config.toml
hidden_act = "mish"
balance_bias = false
router_z_loss = 0.001
router_bias = true
init_std_router = 0.0241
optimizer = "adamw"
batch_tokens = [65536, 131072, 196608]
max_seq_len = 1024
Below are experts of layer 5 (counted from 0) of a mixture-of-experts language model. Rows are named router (the router's row for the expert), up (a neuron's input weights, with its number) and show model dimensions 256-383. Each number is 128 + 32 x the weight over its row's rms, rounded and kept within 0 to 255.
After each expert's rows: a language model's description of what the expert responds to. This comes from a sample of Wikipedia text that the model never trained on.

# expert 48
router [113  84  96 141 111 107 172  74 111 141  93  83 105 116  97  83  86 158 154  86  74 165 169 104 128 174 184 149  93 133 127 134  83  69 150 138 111 149 139 144 136 176 102 138 146 105  62 173  62 114 104 112  81  95 129  87 131 159 137 142 156 136 100 156 127 135 136  82 103 147 161 156 141 214  77 139 107 138 141 151 101 127 101 140 195 127  77  99 119 110 175 100 150 113 100  96  94  76 168  78 170 118 179 125 127 116 159 142 101 113 143  76 122 150 151 152 177 174 101 190  90  76  87 166 127 143 125  65]
up0 [ 97  66  73 147 126 126 130 104 137 164 109 154  89 156 109 165 145 123 148 166 182 147 156 110 145 131 145 140 152 133 117 104 158  90  99 103 100 128 155 144 180 152 124  82 138 147 127 123 112  98 124 150 131  95 125  75 172 123 169 142  72 160 132 135 120 137 151 122 114 111 145 109 180 136 120 187 131  66 176 175 124  76 116 135 127 198 118 103 119 101  96 128  93 112 161  52 117 161 129 120 173 114 117 152  82 137 148 138 176 116 111 134  93 118 149  94 150 109 192 147 205 138 117 148 128  86 135 156]
Description: Medial vowel-consonant pieces inside long Latinate, scientific and place names, e.g. Uberlâ|nd|ia, Gynecom|ast|ia, sk|ept|icism.

# expert 36
router [114  68 105 145 112 143 150 121  89 130 112 113 161 120  67  92  72 164 171 150 129 121 175  97 120 131 158 173  89 130 164 161 121  97  87 109  80 135 142 123 120 214 111 167  88 138 159 111 126  94 108  76  72 116 121 102 109 145 177 147 140 137  66 141 118 115  75 140 145 144 188 206 149 164  96 108 149 139 174 118  66  95  77 135 165 140  84 112  88 138 129 114 139 107 141 130 103 116 140 131 158 118 131 143 158 152 140 136 102 124 121 140 152 157 209 133 134 137 130 151  80 138  98 141 139 149 104 129]
up1 [125 108 110 135 126 115 123 169  90 161  67 195 165 131 169 146 122 189 131 128  95 167 110  55 106  59 159 142 131 107 140 153 149 142 112 139 128 156 142 169  87  98 121 161 160 109 113 179 113 144 165 100 121  86 174 150 254 136 129 214 188  38 171 104 108 154 113 119 134  68 120 133  88 114 123 153  75 197 190 131  78 109  97  93 129 136 122 109  89 181 124 138 171 104  85 112 155 131 143 115 108  99  75 119  81 149 172 161 127 135 113 137 124 126 125 147 137 144 150 176 105 150  85  82 160 179  64 145]
Description: Uppercase letter pieces inside acronyms and codes such as country codes, parties and tournament tiers, e.g. MKD, PDP, UNICEF, WTT.

# expert 41
router [128 107 118 171 151 103 145  76  67 177 156  87 156 130 150 131 113 167 153 116  99 149 179 105  71  87 160 159  69 141 139 123 109 140 143 109 105 155 106 131  86 112  83 157 136 181 110 131 103  93 138  49 146  89 159 124 159 132 167 140 171  83  73 154 170 112 150  67 162 124 179 160 150 177  98 155 131 156 126 132  86 107 102 118 163 124 120 126  77 127 155 129 171 103 149 115 127 125 149  90 133  92 176 149 179 163 154 171  98 111 108 136 121 164 142 147 175 151  84 164 110 119 150 149 150  97  85 115]
up1 [143 112 128 177 120 142 161 133 136 143 101 174 155 128 147  87 102 172 146 114 155  86 192 144 118 162 135  93 120 142 161 186  85 124 142 139 181  87 113 147 131 193 138 140 132 133  95  94 104 125 161 196  69 151  81 142 104 151  75 143 188 155 147 110 102 163 123 155 164 118 138 140 132 128 127  95 155 186 154 154 118 124 122  49 164 155 131 116 120 121 129 123 167 107 131 184 122 112 141 129 161  81 150 161 129 178 138 168 114 172 138 112 166 184 161 136 125 118 154 192 142 107 115 126 190 120 131 131]
Description: Nouns for careers, activities and events after his, a or was, such as career, service, work, died, election, role.

# expert 0
router [110 134 105 169  94 105 192 105  84 131  72 115  80  87 125 106 112 171 117 120  97 123 169 102  46  93 135 188 132 120 143 109  96 103 143 163 120 125 109  93  91 152 126 108 125 137 109 122  99  48 149  70  87 112 176 113 155 112 148 143 133 110  89 126 132 126  99 118 138 183 171 207 128 175  86 124 154 163 157 124 106  69 101 102 178  94 124 118 108 170 151 129 128  92 113 132 129 159 139  98 175  94 127 130 127 106 207 123 117 137 139 133 124 136 192 125 191 162 122 176 113  66  98 123 117 115 157 105]
up2 [105 134 112 138  93 131 144 127 140 133 177 106 141 104  79 115 137 127 135 104  88 157 147  97  26 132 165 176 120 141  64 165 130 142 116 125 141 131 108 164 115  78 105 127 118 104 106 146 145  78 101 166  89 125 123 170 132 243 128 166 141 136 139 124 161 105 132  44 188 161 142 149 159 145  91  24 128 119 104 120  91  84  48 170 145 182 117  95 137 141 118 106 121  67  89 158 150  67 142 118 128 183 153 153 136 163  95 163 218 127 163 121  61  98 140 123  72 131  87 137 149 134 134 214 144  95  88  88]
Description: Operators and variables in LaTeX math, plus slashes and x in stat lists, e.g. club / apps, 1 x 22.2 MW, $x$.

# expert 46
router [118  92 115 164  98 116 144 111  74 185 155  97 139 115 102  70  98 120 163 114 134 164 192  87  81 166 156 168 100 130 143 130 117 155 104 145 110 154 112 178  71 114 127 155 120 187 103 149 118  92 109 114 129 119 132  94 151 144 171 126 168  94  44  89 150 104  85  64 172 178 158 157 130 177 118 115 144 153 161 116  90  94 103  75 186 100  69  74 103  99 143 114 175 113 133 128  88 143 144 103 165 142 156 136 122 154 150 154  98 133 106 105 151 172 153 163 141 164 108 170  93 120 142 147 117 142 100  83]
up0 [116 126  97  97  91 161 103 115 134 161 101 126 101 128 129 126 119 114 153 143  53 124 110 148 121 142 113  59  90  72  68 114 177 117 119 123 123 139 150  64 154 142 115 137 126 105 149 119  89 131 209 124  72 172 128  94 163 142  47 167 127 126  90 135 118 144 139 113  90 173 145 127 131 110  84  88  99 179  53 104 120 150 178 139 139 111 116 110 127 155 114 128  76 144 139 144 156  76 179 125 171 112  99 132  85 121 138 144 139 124  98 158 116 136 146  74 119 116 152  78 115  93 108 120 135 156 123 142]
Description: Word-final pieces and evocative nouns in album, song and show titles, such as Kink-y, Slipper-y, Dead, Dark, Blood, Dragon.

# expert 54
router [ 78 137 114 182 112 109 184 107  63 187 134  86 158 119  84 101  62 161 134  92 110 149 132 124 121 138 122 151  85 126 202  67 104 133 112 118  88 117 109 111 118 134 107 144 124 142 102 144 120  93  97  99  72 103 153 149 132 149 130 152 174 118  95  56 116 112 140 102 137 145 140 173 100 183  68 158 146 167 178 148  36 131  93  75 132  77 107 124 119  93 136 100 183 126 111 137  98 129 149  62 147  97 156 147 153 135 167 133 122 162 115 125 105 150 208 162 150 168 101 172  89  74 150 159 145 121 113  92]
up1 [ 30 147 148 189  95  87 129 140 139 158 162 157 137 164 145 141 151 147  75 133 152  60 186 145 106 172  99 123  71 164 110 144  90 100 126 136 101 116 121 101 153 127 155 165 140 136 119  76 106 105 172 128 143 134 155  97 191 126 159 128 162 184 117 114 142 145 163 109 119 146 123 146 122 131  69 169  88 136 125 117 198 136 151 126 190 151  90 141 139  79 122 111 127 143 123 104 132  72 116 128 169 121  98 120 125 145 157  91 141 164  97 130  80 105 157 215 130 118 186 128 106  70  88  99 154 169 109 155]
Description: Pipes after athlete names in result tables, plus nouns such as United in United States, Result, Route, class, Express.

# expert 29
router [126 117 115 181  61 117 149  74  71 152 127 107  84 129 104 133  79 144 168 108 113 140 146 123  85 152 173 177 131 121 122  88 128  87 151 115 102 124  57 152 157 188  69 153 141 183  88 113 105  86 102 111  85 127 169 110 144 138 160 178 188 130  94  67 127  99  95 109  96 156 179 135 118 171  51  82 125 142 167 139  67  71  18 120 167 119 132 137 109 149 148 109 179  70 112 135 120 137 124 161 150 155 125 145 127 163 164 125 148 125 122 144 124 153 186 160 127 141 106 183 106  91 116 146  89 168 123  96]
up0 [ 70 113 111 104 105 143 153  80 105 151 162 119 107 156 149 131 141 118 160 102 139 157 119 128  84  87 131 100 150 140 119 152 145 110 207  70 172 160 135 147 156 104 145 173 111 115 122 118  96  96 177 119 142 113 157 109 184 179 153 131 141 167  89  47 148 155 106  43 151  99  82 154 168 126 133 125 142 176 120 114 125 103  63 133 114  71  91 140 169  97 163 113 119 132 143 118 171 116 255 149 156 130 130 160 130 131 170 147 118 127 115 125 164 111 157 154 142 166  82 123 153  66 130 128 124  74 130 137]
Description: Words that begin fixed connective phrases (due to, according to, prior to, in addition, in contrast), plus pipes between numbers in sports tables.

# expert 34
router [ 82 162 145 156 149 149 156  75  81 152  64  96 110 140 132  77 107 140 167 128  77 150 151  91 132 169 171 143  59 126 197 108  83 102 170 135 100 173  97 126 141 163 116 138 140 188 130 153 110 123 146  72 109  83 152 116 181 126 136 176 171 101  55  91 115 105 139  97 159 169 140 147 131 218  90 125  77 183 146 140  52 101  84 101 156 159 119 115 114 104 151 124 155 139 123 122  88 129 135 101 144 105 133 179 140 154 144  97  80 130 100 145 119 147  56 144 129 193 132 145  95  89 113 153 127 125 111  96]
up0 [153  57 129 144 124 110 188 166 138 115 150 118 123  93 140  88 110 141 140 158 117 141 160 123 104 102 211 150 130  71 184  96 136 117 101 110 166 133  91 141 170 177 119  52   5 163  91 185 112 107 107 124  90 130 129 203 146 120 160 143 113 129 173 118 129 135 116 165 172 137 110 126 183 132 149 134 122 116 134 142 118 126 143 132 121 113 104 137 101 107 183  96 137 103  87 127  84 120 130 107 100 112 161 149 155 181 159 131  87 184  89 167 227 180 145 118 157 133 143  93 128 150 126 163 157 164  91 145]
Description: Hyphens in compounds like extra-ordinary, one-room, the un- prefix, more/most/less before than, and color words like Red, White.

# expert 10
router [ 60  99 104 164  99 118 143 128  90 143 135 105  85 123 105  86  68 150 169 140 103 151 169 102  75 114 158 145  45 173 162 160 129  99 143  94  94 125 124 125  90 141  90 148 124 145 117 123  94  47 134  90 107  78 169 116 128 172 158 169 146 117  68  49 111 100 112  72 165 165 155 157 141 193  72 142 121 195 130 151  79  98 108 105 154 116  68  78  64 121 145 116 147  84 123 153 110 158 149 118 169  85 135 128 117 143 157 108  97 132 136 125 138 167 216 136 137 156  98 161 107  94  95 143 124 140 117  87]
up1 [ 81 104 126  73 142 141 132 131 130 114 142 117 107 120  99  60 140 137 121 103 131  73 134 116 103 128 153 192 217 126  67  85  98 239 147 162  76 149  77 147 101  69  88 128 143 171 134 129 155 119 119 103 138 129 124 129 138 131  97 137 196  46  62  77 107  22 216 161 159 136 118 121 166 154 100 143 114 131  92 111  84 161 165 125 163 156 137  88 151 105 153 105 150 155 132 117 142 137 141 154 106 152 112 118 117 117 108 179 159 159  98 127 149 107  90 140 144 145 108 121 121 128  95  61 154 132 138 106]
Description: Conjunctions, complementizers and speech verbs that open reported or subordinate clauses, such as that, when, if, said, stated, plus line breaks after quote colons.

# expert 9
router [ 87  50  97 130 122  98 138 119  73 154 139  95 107 111 140 113  60 164 156 129 143 172 122 119 110  89 155 147  92 132 170  98 120 103 175  95 100 166 104  89 103 130 118 163 149 132  62 147  93  71 151  89  95  95 179 108 182 117 135 177 172 105  91 106 157  99  82  98 137 130 185 174 125 177  78 154 110 176 169  96  75 107  95 109 190 151 112 110 102 108 141  62 153 105 112 114 111 160 132 103 139  47 127 149 153 141 168 162 132 122 122 151 127 122 204 130 171 154 102 168 125  90  92 149 141 152 138 109]
up0 [ 64 107  94 148 146  96 118 134  84 122 124  61 131 131 135 124  90 130 155 152 133 145 193 124 112  20 179 157  88 121 112 145 139 128  97 126 172 125 157 133 107 117 120 125 108  74  81 144 202 110 139  91 118 130 103  69 157 175  98 172 174  78 149 109  96  78 149 102  91 110 128  95 118 157 101 119 163  80 132 127  94 141 174 115 136 185 125 120 136 165 164 105 178 166 133 119 125 117 129 123   4 120 156 165 173  99 168 169 119  85  71 139 185 145 156 148 140 120 139 120 116 165 158 114 135 108 106  92]
Description: Prepositions introducing place or time, mostly in, at, of, from, near, until, as in "Battle of", "born in", "died at".

# expert 12
router [121 124 111 143  55  93 208  99 113 145 120  96 125  93 130 134 140 153 182  99  96 139 138 117 104 138 132 160 133 153 153  64 120  90 132 135  83  66 103 124 129 149 127 135 126 146  97  81 102 113 141  76 130 138 161 108 130 200 132 175 139 113  93 102 169 102 127 127 156 129 147 120 135 184 135 136 115 192 174 146 106 145 116 107 167 152 116 116  68 123 175 110 129  79 128  81  95 116 140 115 147 113 112 152 145 136 172 122  87 124 106 132 135 159 110 167 136 148 111 180  91 115 123 134 147 163 110  97]
up1 [132 114 130  94 253 132 145 116 102 174 164  60 160 116 129  69  35 128 116 119 104 137 140 163 128 138 124 138 139 118  76 160 114 144 132 182 133 128 142 124 147 103 156 141 134 117  95 134 142 195 139 152 105  98  71 114 135 159  94  84  95  69 103 129 179 122  82 121 172 144 151 108 194 126  99 145 204 145  97 114  83 145 108 130  94 127 164 117 141 117 163 113 137 110 111 112 193 180 169 117 138 105 118 144 182 145 116 141  98 146 103  99 123 100 134 118  79 131 120 134 119 164 158 117 139 131 144 142]
Description: Consonant-cluster word-start pieces inside words, often after a prefix or in foreign names, e.g. post|p|ones, down|st|airs, sp, ch.

# expert 53
router [153  89 110 172 114  85 157  57 101 165  84 104 121 105 106 111  81 144 166 121 101 168 159 103  84 137 154 179 129 117 185  92 116  89 133 146 128 149 153 155 101 155  89 114 133 171 116 135  84  84 103 120  84  91 107  71 149 158 191 153 214 110  72 169 142  86 149 114 152 179 138 165 139 199  87  84 102 166 176 146  51  56 104 105 167 117  85  70 104  80 134  91 164 131 131 144 129  81 160  91 156 107 188 126  94 111 181 126 114  93 127  97 123 132 177 135 176 178 113 195 102 106 132 176 140 152 111  45]
up1 [ 86 136  51 165 130 131 108 189 116 177  92 119 107  99 128 127 106 133 135 187 148 159 157 135 137 103 147  64 116 223 102 132  99 110 102 118 119 207 120 110 125 181 161 148 144 133 108 139  87  99 101 153 150  70 127  99 138 183 110 141 127 124 143 156 136 126 102 103 108 119 131 181 206 106 145 149  94 138 106 127 177 115 103 118  98  90 151 140 144 139 152 127 138  79  91 120 115 123 144 124 194 177 128 145 137 173 154 137 109 167 141 136 140 115 162 151 143 137  64 139  72 106 168  79  98 126 146  94]
Description: Vowel endings and pieces of Spanish, Portuguese, Italian and French words and names, such as Historia, Regimiento, la, ista, before de.

# expert 47
router [ 78 144 116 181  95 112 141  77  68 154  82 127  88 135 112 118  69 136 130  86 119 124 170 122  65 131 148 165  87 138 170 124 109 108 127 104  73 182 107 101  89 137 112 130 152 190  80 145 101  89 170 104  79 119 128 105 132  97 132 132 155 102 118  97 105  64 102 137 138 165 181 166 124 197  81 127 120 135 146 134  42 135 102 104 158 152 107  97  76 116 168  93 147  88 117 108  97 160 121  93 162 102 151 166 117 129 199 117 122 146  82 151  84 155 231 118 153 137 122 153 115  89  96 135 142 156 114 133]
up1 [ 98 109 112 100  89 100 191 100  82 143 133 122  87 152 108 103 173 107  85 112 139 125 121 145   0  93 147 155 122 125 104 110 132 111 148 109  87 164  46 100 112 132 171 149 149 125 122 121 161 191 125 105 123 151 144 138 155 119 131  94  95 128 130 126 127  67 153 141 188 142 164 107 108 128 119 101 166  86 148 175 123 166 123 151 153 132 127 101 136 162 135  93 137  96 133 116  77 119 153  85 100 104 155 187 147 133 118 136 145 140 138  65 150  84 137 120 111 140 138 110 141 121 114 113 121  44  95 116]
Description: Tokens carrying a comma that ends a list item, especially occupations in obituary lists (judge, author) and tennis set scores like 6–3.

# expert 63
router [ 90  99 112 165 106  83 171  90  99 150 143 114  99 123 108 138 123 138 162 111 107 143 182 102 129 140 165 206 132 149 165  89 113  84  97 123 111 200 136 140  83 137  76 153 131 147 124 122 137  87 129 113  97 120 151 114 163 193 126 150 155 132 108  82 139  91 157  94 158 143 177 151 126 207 100 111 104 151 139 156  93  74  86 116 178 149  73 116  90  93 166  95 151 105 148 102 114 103 164 132 168  99 206 166 137 141 171  93 138  89 151 122  91 117 132 124 167 157 134 179 138 125 128 166 141 178 106  45]
up1 [187 132 109 118 107 165 127 125 156 151 108 135 176 133 105 106 132 117 161 127  93 114 111  68 140 123 110 138 122 119  87 162 134 255 106 173 126 121 122 168 121 152 109 157 144 189  75 158 199 117 112 152  79 136 110  39 116 169 159 158 135  80  23 138 144 172 104  90 166 161 105 181 165 149  75 142 144 134 131  73 113 152  60 151  89 158 189 114 127 145 124  87 147 102 174 147 188 141 163 128 108 172 164 134 125 204 114 187 110 222  84 130 129 157 152 156  71 109  87 117 122 145 158  68 113 154 106 159]
Description: Syllable pieces inside German, Dutch and other foreign proper names and titles, like Le, La, Te(ufel), Gersten-me-ier, Ze-itsch-rift.

# expert 61
router [ 84  93 106 144 141 114 137 103  55 152 107 110 129 115 121 125 143 136 164 133 129 105 168 122  39  93 160 149  99 118 157  99 111 125 155  80 125 179 120 137  68 150 102 212 133 112 146 107  98 130 139 106 102 102 151 113 166 121 171 116 173 119  90 102 106 128 156 136 174 168 124 162 164 107  81 117 125 182 168 146  80 141 111 120 143 161  72 127  95 106 137 129 161 100 127  62  93 121 123 114 183 118 139 132 124 165 193 135 122 110 150 109 100 161 170 157 191 146 119 165  58  92 128 160 132 152 128  97]
up0 [156  91 109  45 201 133 131  91 101 127  56 186 169 150 118 129 112  95 123 111 132 119 163 132 116 145 208 118  84 159  85 107 149 184 159 126 148 158 158 100 109 223 159 132 107 162 141 126 110 102 132  27  84 112 122 139  85 115 100 146 130 136 153 103 134 104  90 129  87 115 127 114 127 172 109 160 138 222 100 145 120 147 143 178 108  95  88 114  70 145 154  89 183 108 142 119 141 133 187 100 126 144 166 101 184  86 106 102 109 120 129 198 126 134 149 120 135 157  80 111 198 129 126 123 112 150 125 111]
Description: Line breaks ending list items and infobox lines, plus infobox section headers such as Personal information, Scientific classification, Area, See also.

# expert 55
router [141  98 101 152 132 128 143  80 118 127  93 109 147 137  83  81 109 169 181  95 100 140 190 108  65 134 157 170 123 135 160 104  94  70 148 147 129 180 117 109  82 183  83 118 137 110  65 132 140  71 108  86 101 138 139 134 137 173 170 174 130 133  48  96  95 104 160 101 112 138 159 168 119 114  79 107  68 141 165 151  76  89 134 159 194 158  65  88 132  82 161 112 132  97 123 148  90 118 174  99 177 137 166 128 155 137 205 115 108  93 113 147 151 113 107 134 173 204 134 185  88  90  93 185 150 159  76  52]
up1 [161 177 171 113 124  98 127  73 154 125 153  95 193 115 105 131  90 142 101 122  96 157 160  96 201 139 161 124  95  96 133 135 109 122 167 151 150 111  96  95 138 139 127  98 124 122 102 107 100 132 155 145 163 232 156 106 140 186 132  94 131 151 107 154 192 100 104 148 175 125 186 163 110 120  62 123 108 158  56 119 108  87 131 115  81 132 134 140 143 151 149  82  96 149 166  93 120 156  82 106 148 145  55 166 145 128 176 162 118 138  93   0 133 121 113  92 120 192  92 152 121 153 122  78 123 122 135 138]
Description: Inner or opening pieces of technical, scientific and foreign words, such as hyp in hypothetical, orth in orthorhombic, aud in auditory, Anat in Anatolia.

# expert 19
router [ 68 130 128 158  72  67 201  74  67 147  67 111 133 112  91 116  64 119 177 106 144 163 112 102  49 103 130 165 130 119 183  88  99 101 120  97  95 142 103  73  63 156 111 146 114 139  94 159 136  67 116 100 126  89 140 113 166 120 168 148 151 116 144 129 144 113  93 117 152 170 145 141 184 175 105  90 109 168 163 113 122 107  93  88 182 123  76 122 149 115 159 118 125 102 119 120 106 145 107 111 167  94 131 169 146 134 201 146 129 159 135 167 147 150 190 139 146 163  94 127  83 115 121 167 136 147 144 123]
up0 [125 137 145 126 134  90 170 126 159 130 145 192 137 148 154  94 142 119 110 104 103 134 170 113  96 134 113  94 109 143  71 146 109 102 125  66 107 131 162 141 153 135 154 161 128 139 132 171 121 113 143 110  39 132 144 140 149 115 131 141 148  90  73 116 106  98 166  93 100 143 145 105 130 115 123 123 164 124 182 148 107 135 124 151 157 106 118 176  99 108 114 128  92 156 135 161 125  95 144  87 143 166 130 161  95 128 136 121 127 114 168  73 222  90 114 176 121 121 153 138 108 125 100 122 101 110 118  88]
Description: Tokens inside infoboxes, coordinates and tables, such as St. and Saint in school names, degree signs, 978 in ISBNs, Frequency: and Starring: labels.

# expert 44
router [ 89 127 146 164  88  89 163 133  61 149 137  98 162 114  97  82  82 152 177  82 124 152 178 107  68 107 159 172 127 139 145  93 122 108 120 131 141 139 118 152 102 122 113 180 126 204 118 114 105  92 113 110  52 118 163 107 153 123 184 170 185  68  88 126 161 114 106  77 138 147 140 182 147 189 111 113 146 138 119 121  73  57  93  91 147 140  88  87  94 118 141  98 156 107 122 133 123 114 126 119 162 168 151 116 114 144 216 174 115  74 127 104  72 136 234 147 138 176 116 165  89  71 137 108 141 146  61 112]
up0 [134 103  10 144 107  85  86 159 147 106 179 227 127 160  97  78 119 112 123 157 137 148 131 133 118 124 136  81 200 109 163 144 134  79 133 155 139  81 143 113 119 157 113 154 113 144 132 175 174 152 146 149  53  83 148  18  68 160 107 135 127 146 101 114  94 137  97 117 141 177 130 110 122 146  96 138  94 146 140 231 134 135 205  96  88 116 161  97 144 104 133 110 105 144  93 128 120 118 143 117 134 130 184 125  91 129 126 106 116 103 110  89 103  87 139 116 154 102 135 195 111 116 104 126 224 184 109 101]
Description: City and place names within sports club, university or company names, e.g. Boston, Crawley Town, Kansas City, Harvard.

# expert 50
router [132 129 138 168 113 105 149 135  63 140 110 100 112 132 139 104  71 146 197 111 128 172 150  96  29  97 128 118 125 125 132  86  96 125 150 145  94 179 113 127 109 145 105 167 107 193 110 107  77  62 166  86 102 112 175 105 141 119 112 153 125 119 111  90 127 124 136  67 161 155 186 220 182 145 127 118 146 113 156 143  87 112 107 116 158 121 117 115 129 121 143  79 131  65  90  97 115 119 154  89 135 130 170 102 125 149 140 165 177 100 134 154 130 101 242 135 146 150 110 139 135 103 130 198 153 170  78 143]
up0 [127 127 118 105 128 133  93 114 132 109 150 137 143 151 236 143 120 132  96 129 127 101 132 133 102 106 138 104 100 154 108  99 129 103 141  72 157 152  98 116 156 160 162 130  85 104 150 147 102 131 141  81 136 105 133 121 152 124 142  62 145  90  94  93 123 135 166 144 117 128  94 156  73  77  91 112 126 147 150 155 109 148 116 100 128 127  92 121  97 163 137 140 146 162  53  55 104 103 178 135 179  60 107 173 141  62  17 146 118 147 126 107 147 172 128 137 117 153 112 184 141 103 143 164 180 151  72 104]
Description: Verbs and prepositions reporting competition outcomes in sports text, e.g. won, lost, competed, in the round, Fourth round, against.

# expert 1
router [ 50 127  89 156  61 112 179 115  84 132 130  84  94  95  90 152  77 181 191 109  74 108 170 114 112 137 116 142  56 151 142  91  69  69 175  93 101 127  74 136 121 135 136  92 136 157  85 137  78 118 154 102  74  90 147  91 130 150 111 152 131 107  92 124 121  75 164 141 132 171 112 123 140 226  73 149 141 172 173 148  66 166 114 148 138 126  88 139 162 100 112 106 122 106 139  76 152 136 118 143 154 122 162 158 131 150 154 119 108 141 131 121 124 123 150 157 136 141  89 172  99  95 115 163  97 163 130 105]
up0 [109 127 160 129 141 121 141 139  67 172  95 165 124 120 137  62 149 163 149 113  91 133 110  63 111 133 129 181 156 175 123 155 150 131 128  96 101 145 116 184 127 182 128 151 110 100 124 118 159  72 147 142 140  94 161  94 164 175 146 131 112 159  94 147 140  99 110 115 171 138  82 140 130 154 117 102 117 154 165 123 110 120  75  99 155 126  99 106  89 154 152 155 131 146  93 142 121  86 149 116 177 119 117 163 151 141 151 193  96 103 200 121 114 145 137 175 128 156  84 143  88 117 131 135 131 110 113  72]
Description: Single-letter word starts such as c, s, t, C split off rare words, plus after, before and due to, such as cama, sepal, before heading.

# expert 51
router [120 102 106 145 103 153 145 134 101 154  88  97 100  91  81 123  86 158 168 149 135 122 164  71 112 162 173 182  77 193 138 116 102  96 142  83 115 198 125 109 121 190 103 190 165 181 114 133 107  67 149  97  75 100 167  77 121 112 120 140 175  84 109 104 155 132 138  68 118 166 167 160 157 171  95  98 132 156 178 134  75  78  86 112 194 168  94  90  87 104 151 131 119 102 116  88  88 113 108  96 147 115 132 129 159 137 162 132 168 132 123 112 103 139 230 117 144 140 112 182  89  95 108 115 144 170 119 121]
up1 [226 135 111 125 173 114 105 173 132  99 106 120 129 106 129 101 108 143 150 120 106 109 156  81 106 148 139  93  77 176 178 107  50 100 177 128 107 209 140 180 148 117 129 137 171 131 154 111 103 130 160  80 127 144  95  98 128 174 115 223 135 109 165 129 104 144 135 137 150 144 134 146 166  69 124 154 142 159 173 124 117 118 114 151 135 148 121 102  98 111 129 117 146 171  77 218 102 124 141 174  81 135 185 124 133  93 133 173 139 136 146  78 114 119 136 214 102 206 128 107 121  68  94 166 158 104  86 116]
Description: Forms of have (has, had, having), with, been and degree words like very, much, too, often starting perfect constructions.

# expert 37
router [ 57 102 133 117  76  96 177 118 131 134 116  86 137  84 120 126  94 170 161 112 124 112 179 129  44 112 139 168  75 186 166  84 100 100 192  89 106 152  90 102 121 175  67 153 106 135  86 153 112 114 160  70 111 113 136 118 146 146 164 127 113 166 118 119 127  97 144 150 154 157 167 121 112 144 136 107 113 189 171 148 107 138 128 113 139 127 113 102 129 116 172  82 150  78 117 106 120 105 105 131 156  85 138 172 162 134 190 132  92 161 121 139 123 160 125 158 155 160 143 127 168 104 114 111 117 177 132  81]
up1 [177  95 150 143  99 108 119  87  77 152 139 147 104 172 119  80  94 103 129 144 116 125 102  91 120 142 158 142 162 140 162 109  93  96 107  61 112 133 126 149 103 116 121 104 147  99 104 203 150  65 172  93  86 139 123  80 133 118 180 162  84 100  83 146  89 146 154 118 220 155 131 133 184 121 118 114 147 166 126  97 116  60 122 163  78  70 128 123 128 134 154 102 116 131 171  76  83  81 141 118 125 194 162  82  99 137 148 179 107 130 122 141 186 161 148 106 103  99 127 185 186 131 124 166 110 160 126 137]
Description: Capital letters beginning split proper names, often foreign ones, such as K, M, N, H, as in Hylan, Kottonmouth, Mückstein, Skifa al-Kahla.

# expert 11
router [ 63 116 108 153  91 110 136  84  63 146 122  94 114  92 121  98  55  89 137  82 133 111 133 115  82  88 176 169  78 162 167 105 128 113 147 106 146 170 105 149  98 125  92 117 130 197 128 137  88  95 170 114 114 134 169 104 142 177 160 127 147  77 101  86 122  92 123 163 151 173 186 157 159 184  94 132 124 146 151 157  35 127  85 128 159 154  88  94  55 109 165 106 118  86 123 113 110 129 173 122 168  99 136 200 171 106 176 122 105 151  93 125 126 160 224 125 147 137 139 190 121  89  81 106 160 152  81 144]
up0 [144  79 133 135 119 122 184 159 123 160 124  85 122 130  65  61  95 111 171  94 138 152 129 119 110 134  84 109 121 150 144 126 107 133  53 101 111 156 138 108 146 123 125 139 149 198 161 136  84 110 120  76  99 120 130 172 130 114 103 179 137 185 166 134 131 104 147 142 102 141 146  92 121 158  73 139  53 127 117 163  97 151 172 113 106 130 109 150 119 116 123 104  92  85 125 135 128 108 166 113 140 108  63 123 155 154 142 113 123 165 101 135  98 129 172 117  36 141 125 134 119 103 143 151 146 122 165 172]
Description: Subject pronouns starting a clause, such as he, she, they, who, usually followed by was, had or is, often in biographies and plot summaries.

# expert 13
router [ 61 139 120 140  78 125 180 103  65 159 112  75 153 118 106 116  81 134 175  75  93 133 167 112  70 135 141 159  85 172 140  93 123 141 139 131 103 117 115 135 111 149 105 161 124 161 154 149 108  82 117  62  91 100 156 128 151 129 182 180 153 107  46 129 134  99 106  68 143 135 150 142 131 187  81 161 141 182 180 102  67 107  96 106 154 143  88 107 112 113 154  76 146  81 146 138 127 106 117 101 167 125 171 169 110 131 157 147 133 121 131 142 145 156 203 151 139 157 111 190  98  92 114 123 134 132 101  73]
up0 [135 119 116 104  83 155 147 164 146 162 156 149  84 116 101 156 120 110  58 112  61 138 123 141  93 167 135 150  36 155  83  62 113  99  74 206 144 131 117 110  64 101 155 137 181 111 124  92  75 102 155 129 121 101 151 186 208 109 109  98 140 156 106 133 179 166 152 139 125 151 163 165 167 150 145 132 112 127 123 141 125  76 163 143 143 185 143  99  86 113 106 122 164  88 105  74 171 138 179 135 197 105 181  90 137 121 151 103 126  68 153 188 136 113 108 180 130 136 101 175 183 104 114 128 144 103 139 133]
Description: Last words of outlet, company and person names, such as Herald, Ltd., Jr., .com, plus closing brackets, quotes and exclamation marks, usually before semicolons or table bars.

# expert 33
router [103  97  80 183 171  72 149 101  84 166  94  43 166  94  92 145 115 179 217  84  64 122 153 115  59  87 168 152 117 130 148  95  93 121 134  96  96 128 150 169  81 140 111 214 121 170  89 132  99  76 144 102 140 135 135 163 117 153 166 137 123 101  58  66 119 115 119 111 144 139 152 125 158 170  71 152  81 137 141 168  86 129  68 133 152 116 113 135 114 131 170  91 150  97 101 123 143  87 164 124 134 124 145 139 131 133 152 132 118  90 129 133 169 148 201 135 155 155 116 193  80 106 119 143 151 126  91  83]
up0 [153 140  97 150 124 133 216 134  93 109 102 137 131 114 108 186 111 134 132 143 173 124 115  72 118 112 128 127 166 127 117  67 160 110 132 160 120 114 131 138 171 119  92 176 132 100 128 101 151 115 146 102   0 174 126  86 104 123 104 127 137 140 205 114 140 123  97 121 172  95 145 137  99 133  93  97 136 137 126 151 109 131 121 138 149 178 110 119 116 134 150 101 153 219 151 100 116 134 103  98 122 133 134 115 156 146 129  90  83 142  86 112 115  97 152 128 153 133 124 128 121 151 175 129  83  86 119 109]
Description: First pieces of ordinary split words, usually after the/a, like tra, mod, sal, recept, tor(pedoes), and sq in area figures.